{
  "n_experts": 16,
  "d_expert": 448,
  "activation": "squared_relu",
  "moe_layers": [1, 3, 5, 7],
  "routed_scale": 2.0,
  "balance_loss": 0.00533,
  "init_std_router": 0.0263,
  "lr_router": 0.000969,
  "tie_embeddings": false,
  "beta1": 0.93,
  "seq_len": 1024
}
Below are experts of layer 3 (counted from 0) of a mixture-of-experts language model. Rows are named router (the router's row for the expert), down (a neuron's output weights, with its number) and show model dimensions 0-191. Each number is 128 + 32 x the weight over its row's rms, rounded and kept within 0 to 255.
Before each expert's rows: "raises" lists some tokens whose logits its average output raises strongly, later layers aside. This comes from a sample of Wikipedia text that the model never trained on.

# expert 9
raises: " and", ",", " as"
router [143 182 152  84 100 165 165 153 148  96 142  76 125 182  84  65 142 241 178 178 156 146  96 128 130 158 130  88 126 144  99  56  99  94 112 149 132 184 176  96 151 149 104 167 121 133 116 139 134 124 157 190 102 122  64 135 125  77 121 205 116 134 109  88  93 153  99 115 146 105 116  99 124  96 124 145  88  89  96 169 164 134  82 123 113 142 110 106 115 137  85 144 161  83 106 102 187 149 143 142 204 154 123 132 148 170 167 130  98 111 105 109 139 127 101 182 142 120  85  98 101 166  87 169 127  72 137 183 102 104 140  36 114 136 140 103 113 183 117  83 142 113  98 172  98 128 113 135 164 112 164 113 135 149  83  87 128 116 122 118 131 150 100 109 126 126 108 177 154 128 115 171 102 148 159 112 136 152 150 116 151 120 136 123  80 185 108 134 151 149 210 117]
down14 [ 55 164 178 111 126 161 192 130 113 127 163 112  92 187 176 125 153 163  79 144 145 120 169 106 138 134  63 153 154 103 192 150 128  81 127 137 130  64 122 197 183  86 107 116  63 154 127 105 186 132 143  89 180 157 138 160 167 140 152 133 137 117 134 102  97 116 117 101 172  88 164 212 138 147 124 137  95 144 185 155 159 138 109 100 105 134 125  96 109 164 141 112  74 124 132 104  99 107 132 110 102 128 145 127 133 112 131 126  77 126 114  88 120 182 176 105 120 107 104 174 100 116 134 216 184 109  88 199 132  87 129 187 120 117 122 130 130 135 117 125 146 124 156 125 116 114 124 141 127  89 154 166 138 123 124  67 117 186  88  49 127 146 149 104 159 104 155 131 123 191  95 114  51 134 167 174 125 130 117 118 132 172 115 129 132 175 139 115  94 178  85  93]
down15 [190 144 109 190 135 131  81 127 108 162 124 170 174  42 113 104  51  81 134 155 163 123  93  78 127 193  97 137 152 132 160 124 105 139 120 105 142 137  99 123  88 150 169 131 160 145  97 135 141 151  65 125 173  65 141  70 163 125 141 144 166 126 134 106 127 190 121 135  26 180 169 116 146 140 118 119 158  97 130 102 119 139 136 161  50 106  92  93  86  80 121  92 153 118 114 152 126 136 106 127 129 164 164  84 171 136 136 151 152 132 175 130 125 150 117 140 131 123  60 115 136 103 144 146 156 109 112 157  78 141 104  58 129 169  90 163 126 110 115 123  74  69 148  77 159 134 178 156 185 145 135 119 130  96  68 137 125 173 101 204 167  82 146 169 118 129 151 171 127  92 120 138 103  90 108 102 137 116 107 135 132 118  65 140 129 124 131 139  69  98 152 150]
down16 [111 106 144 102 170 188 149 109 102 127 112 130 107 142  82  84 119 145 123 166 124 132  80  93 165  78  64 123 143 138 115 146 194 126 124 200 125 160 123 136 153 136 143 151 184 167 124 161 129 143 133 130  98 147 120 124 104 122 113 155 150 146 179  47 162 165 104 156 148 127 173 156 111 147 115 107  98 159 187  91 138 131 205 135  96 131 167 152 159 143 149 119  92  96  90 135 129 149 137  81 155 120 122 132 145 109 145 183  88 164  99 149  84 136  94 100 131 109 207  85 131 139 156 110 107 133 100 109 101  90  62 128  94  83  77 152 136 100 100 120  72 125 165 157 102 106 136 132 150  77  87 159  77 118  84 119 116 181 166 139 184 104 117 143 175  90 127 201 137  91  94 145 169 100 122 211 149  66 187 114 119 110 206  88 134 141 175 146 145 124 150 138]

# expert 6
raises: "-", ".", " and", " as", " in"
router [104 200 133  62 117 118 117  95 139 110 160 116 137 151  90 137 107 177 144 174  86 135 153 143 141 130  97 123 129 184 134 145 163 156  54 156 169 167 115  81 154 156 127 135 166 126 149 135 206  93 210 156 154 128 109 117 136 181 105 131 141  70 105 120 145 129  55 153 155  85 141 119 125 144 169 134 126 103  65 135 109 109 161 156 117 130 111 125 123 125 116 165  84  94 101 139 189 109 137 135 133 153  90  89 118 115 101 141 171 142 115 152 137 110  77 124  97 127 108 124 139 170 151  96 124 104 162  67 125  88 118  66 175 125 150  85 128 185  94 107 146 167 142 160 138  92 100 156  56 119 119 124 110  78 129 150 165  71 105 129 157 179 157  71 153 131 103  91 110 127  83 112  80 103 102 116 221 205 170  92 122  85 134  93 138 137 121 121 103 120 202 143]
down13 [ 96 114 158 149 118  94 112 115  92 210 156 124  90  88 118 134 173 107 160 134 103 131  71 126  84 102 159 135  94 136 185 110 115 109 100 156 136 138 101 140 159 121 130 105 153 118 137 116 100 106  73 133 104  89 139  69 145 136  87 136  96  48 166 129 200 108 163 113 128 156 131 100 174 140 136 189 174 179 103 141  84 119 150  43 134  89 116 124 148 171 167  96 141 137 185 163 136  99 171  99 120 117  89  60 116  95 127 226 142 130  87 156 168 131  67 164 131  87 164 171  70 160 155 124  87 158 108 112 132 118 108 126 155 129 131  59 144  84 144 116 118 193 120 121 127 130 105 107 154 132 127 166 139 153  93 134 109 152 103 136 132 140 174 125 125 127 109 122 168  78 158 138  91  80 175 128 154 122 120 139  89 135 155 147  97 165 224 154 117  81 126  83]
down14 [129 132 165 127 165  60 101 139  87 120  95 171  64 129 176 109 110 105 138 119  95 135 146 125 139 172 137 138 106  85  92  47 115 191 156 173 144  99 192 121 108 137 169 132 139  72 130 139  92 152 201 136 153 129 130  99 128 125  81 155 103 157 136 189 147 140 104 132 144 111 148 124  89 152 110 129 117 134 137 153 141 143 143 132 100 144 162 115 114 189  75 128 207 136 150 130 112 150 100 176 131 174  73 121 105 140 129 163 100 195 170 125 118 112 145 193 132 146  65  63 137 110  97 131  86 119 101 127 140  80 130 141 147 117  51 122 136 125 115 153  48 167 190 117 179 133  86 151  95 146 158  77 120 153  91 131 163 139 125 169 122 147 115 189 119 111 135 132 176  68 128 122 165  73 139 130 170 141  84 108 107  67 128 146  59 128  88 146 142 123  76 131]
down15 [122 137 128 148 181 178 126 121 116  80 127  95 119 123 133 171 160 155 118 167 139 112 161 117 155  54 130 117 149 150 129 122 124 158  74  87 153 152 149 116 122 180 128 117 149 166 127  84 137 175 134 110 114  71 130  98 157 121 136 144  92 149 128 111  85  90  87 136 175 139 134 147 186 101  94 138  86 127 135  77 153 136 126 108 140 117 166 140 118 113  65 120 136 182 127 160 151  82  95 169 178  94 142  99 136 117 126 182 134  96 108  77 164 110  78  91 147 122 175 133 147  67 123 123 100 162  64 108 156 127  96  85 137 124  32  46 138 186 111 129 140 120 120 175  99 103 118 158  97 103 136 128 104 105 105 122 176 154 100 127 109 163 116  92 151 117  99 235  96 139 168 113  47 179 106 162  70  93 132 135 112 101 151 132 121 103 187 184 120 174 182 143]

# expert 14
raises: ".", " and", ",", ".\n\n", " in", " to"
router [158 132 136 108  89 126 215 126 109 117 159  67 124 140 125 103 149 182 220 150 174 117 121 115 114 153  95 123 107 144  84 126  97 127 107 125 195 137 145 128 106 126 142 151 125 132 143 147 128 140 109 200 117  93 136 164 166 142  88 142  81 161 120 114  74 162  91 121 114  92  92  72 128 122 119 177 129  66 119 128 101 118  95 107 171 175 121 111 138 136 126 106 148 140 111  41 182 116 163  99 123 116 120 165 126 198 112  82 142 120 127 119  96 131  82 173 136 126 102 116 116 172 119 106  61 127 123  93  98  89 168  78 202 173 129  69 177 151 114 155  63 149 175 136 123 118 154 144 125 140 128  91  88  94 107  88 129  81 141 147 128 170 133  46 102 129 110 166 174 107 141  76 152 112 140 135 165 188 174 153 164 127 129  79 130 174 132 145 137 123 197 103]
down24 [106 128 148  93 126 144 117 136  91 123 154 137 101  83  93 165 164 148 125 125 111 137 150 120 193 140  62 108 129 136 149 139 134 125  96 120 203 120 132 193 101 126 118 127 168 130  87 115 165  72 218 118 158 138 173  96  64 102 167 180 173 185  78 141 122 123 178  94 145 128 121 140 152 130 126 125 204 139 128 145 222  82 156 103 164  93 153 165 140 151  73 132 140 146 127  93 122 123 110 116 202 133 135 101  99 116  53 157 123 163 153 156  92 122 128 130 156 158 164 160 114  98 121 140 147 171 118 204 125 100 152  98 134 105  54 137 132 116 131 140  74 172 111 111 110 144 140 111 143  97 177  93 128 120 117  59 100  77 140 129 101  92 132 157 100 148 105 106 124 128 136  81  92 138  83 113  46 151  80 104  73 148 147 142 102 117 117 102 121  70 138 169]
down25 [ 86 113 155 176 134 109 165  83  64  64 106  91 183 142  91 122 142 128 172 163 125  85 123 138  77 113 166  93 143 137 100 156 136 103 146 105 148 123 120 112 102 108 133 127 125 138  97 162 115 125 130 121 123 132 159 136 166 147 104 150 207 106 114 153 149 133 126  98  60 121 102 142 101 152 143 129 128 153 127 119  83 166 186 134 116 149 162  89 128 223 124 123 139 102  85 127 156 132 101 146 129 202 143 134 199 106 124 120 117 155 104 117 109 157 109 180 127  86 167 126 126 110 137 168 153 125  81 122 158 105 105 139 106  96 144 128  79 124 121 155  95 111 184 140 163  99 102  81  91  78  97 240 165 109  65 141 131 200 212 117 110  75  63 103 100 161  86  80 106 110 128 164 184 122 178 144  99 104 123 111 127 124 167 181  97  95 167 157 127 128 121 116]
down26 [194 106 125 133  92  83  94  80 155 127 140 121  62 143  74 154 138  86 141 129 106 142 110  65 155 141 129  99  83 128  85 111 145 182  83 148  98 122  77 173 135 112 109 131 129 154 124 168 167 139  79 120 167 127  85 111  86  93 189 152 147 155 114 102 139 184 113  77 181  97 104  98 209  89 112 108 111 121 136 108 167 127 141 122  82 131  71 103 180 153  94 125 131 127 167 113 186  76 151 117 111  81 122 201 126 164 115 149  97 137 154 137 127  99 110 113 126 161 138 156 103  54 131  91  91 131 128 184 130  82 120  96 130 187 167 159 108  91 139 112 146 112 136 150 153 136 127  98 156 186 118 117 102  45  87 110 128 183 130 113 145 123 124 144 165 125 130  93  59 100 182 125 163  87 119 148 125  67 171 103  90 161 106 128 171  94  78 122 130 105 107  93]

# expert 11
raises: "11", "10", "1", "25", "80", "5"
router [166 162 158  75 149 146  80 124 161  99 196 146 109 117  87 117 100 169 175 187 113  80  99 114 125 117  68 108 158 149 126 142 106 148 138 117 157 102 116 106 121 147 111 109  86 133 145 102 132 110 175 147 144  95 131 127 157 142  73 126 128 119  88 123  79 132  97 147  98 114 168  84 119 151 129 155  60 135  96 170 148 130 108 139 217 125 106 130 149  54 108 149 115 117 120  93 163  70 170 123 120 120 125 123 121 123  81 146 133  99 126 176 122 136  98 106 173 189 115 107  85 155 106  64 108  78 120 191  65  84 143 107 115 186 136 116 109 211 138 125 125 119 166 109 157 135 100 127 114 128 114 109 112  94 132  92 170 116 177 184 174  88 141 108 151 167 126 141 134 106 134  89 118  96 123 224 121 220 126  84 195 108 105 110 151 154 136 175 110  82 142  97]
down23 [185  98  87  59 118 100 141 115 137 153 123 121 155  91  95  89  90 103 100 138 126  94 172 185 141 185 201 129  95 197 130  82 143 163 147 142 123 138 158 132 156  75 179 127 118 185  95  73  93 136  86 197 147  95  96 125 130 105 167 155 161 118 129 159 104 139 121  83 153 153 176 139 109  83 103 155 136 145 147 182 114 150 108 107 154  86 142 106 107 144  92  63 131 101 114 158 165 107 161  93 211 159 125 106 101  82 115 115  87 139 133 136 111 167 184 149  82  93 151 105 169 105 135 169 124 129 146 139  93 103  80 168 168 172  68 121 120 147 176 111 131 112 193 120 150 126 137 116 126 155 144 163 123 137  68  88 155 172 147 117  85 106 120 102  93 163 114 160  85 167 130 164 101 146 146 133 130 127  72  85 106 120 182 132 110  60 134 113 130  60 135 154]
down24 [111 137 112 130 127  99 182 138  83 129 114 122 144 134 146 119 149 179 120 126 139 147 145 133 126 129 163 168  29 116 105 143 206 107 145 125 132 138 129 128 138 122  54 118 202 113  98 127 146 121 103 122 181 159 163 175 139  82  55 113 118  98 129 184 146 152 134 118 131 124 126  17  86 133  66  69 131 156 113 104 142 108 152 138 127 134 179 111 157  78 158 161 118 176  99 166 102 104 128 124 162 131 112 164  96  46 138  96 131 126 106 191 123 160  33 105 151 113  90 129 132 175 139 176 150 123 189 128 158 122 110 167  96 150 121  73 108 145 155 184 154 139 118  78 129 109 170 119 109 115 134  93  76  83  84 138 129  78 141 164 130  83  82 150 124 115 145 147 144 116  95  91  98 171 120 170 147 142 123 107 171 139 135 187 116 175 155 100 106 165 134 120]
down25 [128 114 118 143 104 148  98 134 121 132 149  93 144  70 134 158 100  80 139 128 127 126  74 137 160 136 144 113 100 158 177 113  95 129 124  63 225 134 176 116 107 132 118 136 135 141 184 158  94 126 157 168 123 125 135 108 142  98 139 167  92  96 102 126 129 111 214  94 158 124 145 129 116 173  63 192 108  85  81 142 106  92 115  94  87 142 143 127 111  60 174 133 138 120 151 145 103 113 121 126 118 148 177 133 174 165  79 113  94 118 138 168 118  97 128 134 219  71 146 114 115 109 180 150 129 137 150  59 135 115  99 106  33 155 128 129 115  89 103 104  57 160 208 153 155 146 121 171 109  43 156 108 134 123 167 181 128  97 156 167 119 137 117 158 128 125 110  76 157 121 116 114 145 117 140 154  93 126 165 135 124 126 175 164 175 135 113 207 137  89 111 145]